{"d_model": 192, "n_experts": 256, "experts_per_token": 8, "d_shared_expert": 64, "activation": "gelu", "head_dim": 64, "tie_embeddings": true, "init": "normal", "init_std_down": 0.00391, "final_lr_fraction": 0.0, "seq_len": 1024}
Below are experts of layer 5 (counted from 0) of a mixture-of-experts language model. Rows are named router (the router's row for the expert), down (a neuron's output weights, with its number) and show model dimensions 0-191. Each number is 500 + 25 x the weight over its row's rms, rounded and kept within 0 to 999. Numbers have three digits each.
After each expert's rows: a language model's description of what the expert responds to; "raises" lists some tokens whose logits its average output raises strongly, later layers aside. This comes from a sample of Wikipedia text that the model never trained on.

# expert 7
router:497493490528489477483499507482496520531517509489527528469525481496486507461552519481516486534520497465471507502491506497483512459485470460512502475544527475481486535523511512492503490498501488521564518474513481519503498489455493481499514483512494546523494505506493460474506489468529470470504481487457495515479523491475546541541499530483530525507509469465509521514567520536530478494485501443483505478448527475527500528524577511514495525463464493506533528487502493476496460482579485531514465520529455506512512489507492517479507445466522486455498532493471499519470503521492517496
down0:484493505483498476509505518497522507494501513507523545508464478495483493484447518507522531471514497479531494500481505480488495567553481572572498431475511447489541513476491522482483495519511493494462522483479519502542494526522497510524481405481497494526488462511487529487482559521468511497474470497514497474499498497548478501491516494467488542498519471501517485539518474533502538514463517516496501524529550498502485506523507465521472515485480469504505510514459493526501510502476483572469482483506532533463468458503494497506516491478512481479490507507488480523494500466498493484
What it handles: Units and w/e/m pieces
raises: "ax", "es", "ic"

# expert 23
router:504474499506522527492544514482464508523469473485473477517527501521484505489519523472499511495520462467512534506502483489449544491467499437480544473527516502480509509476507505494491499515513499516536497458577487454496485473510471494423530513490484518540516520513482471503542449513500484486521463470522528460492529482500521525498460523473532537518473492501527457548519486490496476477503487448502500512469509441536514499512495506521512499511523497530535485466542508523496482512483511525489524567498500481499500481533504488517455541517505483480462515476506475482469512508531486482
down0:477494507499511440505521540488555495527500498479465550490523506472502491513538480467558489478504485485459502480512495469552488551539531512468499508490521507483506527474515494525470515499480485493455494523455467492581501477507489513510494488505503510506487505498550548512491486463521485488494543501543461457498467506481528493537477498484512492482523538494519485528517513503508505486496527477505524536498504531456493474476487509526447469492464500488513513494506516526509512559506457460546528442510482495481500533487526493481469477477464513500481461499513487487538518495467527526
What it handles: Word-initial stem fragments
raises: "r", "on", "in"

# expert 8
router:501476465491479492474501487484477490485488534466505519463497493529483518516531545509480501485484501471511494466493534537435552471538520465499486447473508497430509503496478486487507483509534510522598487467497463458513548510481540479489488486537516512478498505537493480534496493495502505482490481485534500516492506458507527546542484483506518528520468513488451507539500531474493530518487478532463495491501481459512484549527499514483483505469527501487533512466510540510494504501516485506505460503486521539452510508526521512484495485512528496481477530524490512514456540508511542533
down0:505506539489516478488470487491490483509461498526504560452514480501468469510494522490534488459494472519516541526484517479501565518474507528514446506513522462521486525501495470458506503495505531505473530539533493540505496508470455534447513504520481516517508466487449506497512464501515477494526490513503504491516515459501552475458532461514533508477447529489504503439503471502514516460496473482511512490526479533481536490517473502483498487511469445474533535466495507479497516523476498523515499500542444505462512506466549503509512516475502520513514552498469507527474516520522510496
What it handles: Digits in numbers
raises: "ama", "ose", " that", "ote"

# expert 4
router:528518504497487489480509491476504526483501475501479559495525493534489510504481492484499450478461476498512505480503487456466539483527494483461520510532508425484488506514474449469490489533530490505550506469546490528461501478492487522493512502492485484513493546517508545478494506485479506499519451498513512506505478495470503544466497513438514521505470493493507494529542552462505483501521495495471487433531519468524481551565545473509501557499534474502478460486493518534537458525518493517470531523510474545517509481515501491498498518504472472499466519535522505498474519507489499487
down0:502511481498512524518553494496501475516510493437455499527480509504481515445473495554510532486451537555476516542476481509488493529491465474500491469566508537556493491485507517488504506479483490472507497520475473528504489513488505523510471476501518504497525510486525478480492474520513470496499486536525529509491489516487461484469502460534471509460536481481480483500474475484525498475500554564492520475518483504525504540492498473503454495486474480509505528544517476439558476470504471498496541486518501522520539497492524483519477503536501475497473547472501508560488534502498510513
What it handles: Non-Latin bytes, parentheses
raises: "ound", "ox", "re"

# expert 49
router:516502536487493466475492512487499461524533516466517506476476512551516484493520526507479482520498512477525520477528521485479497492511475478538532479471512443487494501480503532499479460457503488516557413484531492462477520459498498475451517543521509510521532508519487493487509513508475500476495486515502527514512475489465516519551533518479468525491460506475543478522543494492523488528518519514479520461492557482514533530483513468495494472448539444503508494533509549504501505505508528466482489484525475519479486473507529473505505494492514486491469552530502484533465489460532526518
down0:542500474536540476495495490510500502539467503478450482525490498477519448501495539515502536525439515509465515517459480502504515524520523520496516521510551502488469484466504480528500484510507497502513501483559487472469497490482481502503497504497443534481494487506533496530507509491473527520511504507483475507541492487503506503462538493537500506479491471515511510473468486487515458553506495520469518528499511515461555507452519506502499525507532424509468511515538467492491509542489556437488508527501461478536524525490547483486487516452472490475477474540513513463488541498518499491
What it handles: Letter p and digits
raises: "ons", "on", "ings", "ing", "os", "son"

# expert 35
router:483456471480461483493496509483478507490486473488461490473503500505520534465564488513515444535514483458520482502503498524469530480482549488483476450488521471490512502488492504503497532502491505508525521472546521456507534506464504483468498476528524561535486517583474488500510463508456495494507472477536479514477431453501558499487510519484485504517504534473512491515509489492504471500500478476471495538506516484484524558527526501498500524482489515543528506531521528530547522499499509492482532504470449485518504484494484490517462506511506496529471500492532532508509454495478466515
down0:472453538529502516495468522518480506521485451517485520485467504508457517500571496522510508528546515460516499485520493479527462485473519498506499480493517472517487460520513508447477505549516497476485540498550541455476490465541490490518468540492488525460534454526469507523526519488505484520530512512474491480509491529544518474453501467534495476498468520530464508494454518497468482549544480463497523504502505511479496468483496484490466512521525500471504529506534529534509525480483522498501535495468514457525459476486496500507480504477521541472494455518500483513525524507481490536
What it handles: Adjectival -ic/-ical suffixes
raises: "ies", " of", "ions"

# expert 26
router:510482500472460501442488488492472512483474524454507500529523520505521512453520484519488491530498485469502490511479486523462539506520524511504500494520505464445496463512510512485509483521526479517547481471526462487510533486492485450472502495496502468540488534514493477483510472507470507430471483463498506492468522491474511503529493530510481520544473490443491479528512535504471517488495522476510487495466522467540516591476487476519514540455518486504496531514566519565473509517526493530454501506487488533516503477537478507462524507510497468508485516518467521520505492522521496497
down0:515466496495491511507514459499541522527486441522527534474501477503524506499489490518513514491524480536481504502472463487455467542509533480556484483500477484465513505460551516524510505494499529523498468507504515497474520516478509499510444478490439481489486476525530477506513491498522446502512510502479537544539537521518498498477531486504515464479485504478521545460506508462493494496498489496531520539496516572462533474480504542481517545470478503506442505484480469511449495519495449495528512486519515487508532479518541503539468533514481527488471487491494497462510528486540508470
What it handles: Table cell separators
raises: "”", "án", "ible", "\".", "ox", "eck"

# expert 0
router:520516514492497482487497502476442524483522483479502555489504539545488519463466522510525493509486527495509489503484488545482500489536499446512490459535530447473472507474502486488492494492543518495565496456518505496501490472512490486446515491507582498504505496495488525507442485461447523471467496513528483503470528513493540483509492543493510492510454491502504502527549546459478489513475506486480468485436499511526501530500460514539494488463515495475506524527498525520503497501517555512509469527525527486478505518524506502438506512478480496479484518483519507519468542481496506514
down0:497520483545525495537530486512508502511457523466510459491532504534484513496540489479510492490511466522488500499495520489467501488478472489513484545485443486567532519495511487501486509533485515532474511461491537506510474526491506504495529518491464500466472468484438468491535512555507456493514475442494494485487507508545477529529482494517480480496511479481493485488485453532539545512470462495473507489519517502501469514516439472520508508493512492445494506483506475488513512522514476495492478545508533520462507474524464503501441467526508473522523495532529530516532510550552486507
What it handles: Digits and mid-word fragments
raises: "als", "er", "ili", "al"

# expert 43
router:466494465467530528501491444477438526565542479495463489504515463512507489455471496472506495521486494435522511482508449478455508516504490501484518474506502471480470516500517506488474468508508510517538481458549458480471461474509490480492469514519523507495532504501507504465491548468490485467501477506518480517511491503486514524492462526453506530504496549473492486527541547504528511474521557497511470501528520472515525515544499514515494545472527524506476479499510530568484485482521510509502479517476506518478549478524483503512524510499498496516469515459500485488505483519504547532
down0:530514447499489491465478516510484515424478492550467477491500536458539502456473519547455476495539521494527542459528475510520489500480483464494533505480469433536482462471492473532511509461498485498483516510516486513501478519498519495476504523536492527495484495489549488487483505489479511520495489495521508537527471530515530455469531513468490502489482540508531524480546544506482481473457519511521506526524515500522539514537523529492482506476512477469505463479472543528467532491495504474509506518464510488512492486510497553468469519522469527505475476484493524492511526488487522533
What it handles: Prefixes and consonant clusters
raises: "ways", "un", "ination", "inal", "l"

# expert 27
router:519513471475483496478506467482432474492500527490533505511523501514497502467509519524524491464510543510550503514494503536437530509515498499472482468507528506462488512487504514521487492472498508517519516445520495497488533470466489501462507513507503490506475513537456478499520464474483473472471484475517473519486469505464540516572462499448469496538473530496502504514547514487508473495491473508490531499468534469523450540495525514522502546478503509526494506504521485538518445512502496491489501560472484506479502500509529500524509500503558462506467541540513461544534489509485467499
down0:479482492466536485526499489497467510488489487489492486516496483527477457505494537518534471457489545523483493537479470488496518557475498505472530508480498494516501533504503474472488540493505536550468486520502488508513468521500506506517546481538517445485510517504499505504497476521519496506485469522472488487512469502528479542466504489502471531551540530487501494516517494452489550436460508479489456480484467497507501506548472511536503459458469523536484549505494520523486500452554482528472489527519508503484519471497494521508481514487502502561515461520504527455480502473478544458
What it handles: Table cell separators
raises: "ies", "c", "ie"

# expert 38
router:510454508501512483483518489482473457495495544493493525480463462506473468493462520464466486512492502520531501448490488508451522497502519488477534496505501475458488560489508478472545476498517504533540448463535482504523538524479538461490492488560495537515522555543489530498494467487470468503480491491514461496458513506493520505507538535455541502545463510478537478496510489504533510461463491445492497516466517490501477556526494471529479530494483508498496536484513487516509537473492528501491493511495490477529546514498521526508494478503480499466497506506528489528500509465520540515
down0:535518514484525483455511497497519505500505463539499506511529475525500533512483547498534509494493501472490490552517488503502527485470478507514488494485508511456487443526519483495498499458509508468522481485479551491453519506513482500513499541460538472509510483491507519495523505422482489516492497478450542506505481538501542536513476509537438542521482478511481505507498480518508476463514459522518521492478520475511487477511495507490536481525477508469511499503464483484499486469546504514516426483480532527481486491486551546508497484507517481520498449546468471515488561526509545518
What it handles: Infobox field labels
raises: "ians", "ous", "ate", "ies"

# expert 37
router:514491436480492497483501523456481532509532515461516503482511508516471496464528512498529500518529438459479475516500498515485519465507516513497492510501467471440536521508497514477500487489495522495550508464522464526489513501509531478458516514535455525521487514497504465527495505464442543476494451435512479502489497509488511516478532494477519492535517505509462516543539543507493484481463530515525476491492509500455483518536484494508535502499499533492527477500523515556483450518538495486490489510504483495503499493523513468505459491496523447491455525518521473543549523517457482515
down0:535509492540505510550486483475485519537471508501529542468552508474555501530529486500496492515490501527504497492529483519524518444485547498488497502488480507524495477524491489478502505504509510515473522505495486443497503529533508507499514447515457472479466507500485504529541448518517483518496520504523506542514485511542540556484529471531505472520444500470514473460505524481507512501514463478443459496483476495457492465491470493501536478483533536524527516507488491480477503512493497501494480503527525464507491472494502458497503471460449460501516468471483465490539492529523515566
What it handles: Letters h and c
raises: "ope", "ale", "al", "are", "ater", "ales"

# expert 62
router:513462507493485498480519470494484547509474494462513543490522530542512505460479519510503462499459467499515488508494509484479481503517475463498514506511492436494503497494475471497512490458529485527559492486542498493446523478481448524467529476489508489514483518531485524491497497510491502488504461503489504471492452464444503513492555530453516536515487480480534478501502511482459487503533513497455466445512484478532476543491573487536466514488535492507513449517515509547527473500536489512462522523510520524467496498498509478472490519506537492496462526545515497527501526511476506502
down0:467507499473481479530468534481465522542474506445444548508513502521514519448485505516523454517437527538496493483504499506505526504481488496514482504518521455477516509502493431480525491502477497523501453490523529481516522489491523492494485528500501559490498523522490490480503489440437497466512470516508503533509480469500504545485539509463521500471519504512516504522502505525490455508510525474486503507514517476491452482458523553499504470480501549510533500450515564484522551461498492511484512496449503514488525531513501478504489533507525480489500505512506497497526501488483537543
What it handles: Non-Latin script, markup
raises: "m", " (", ","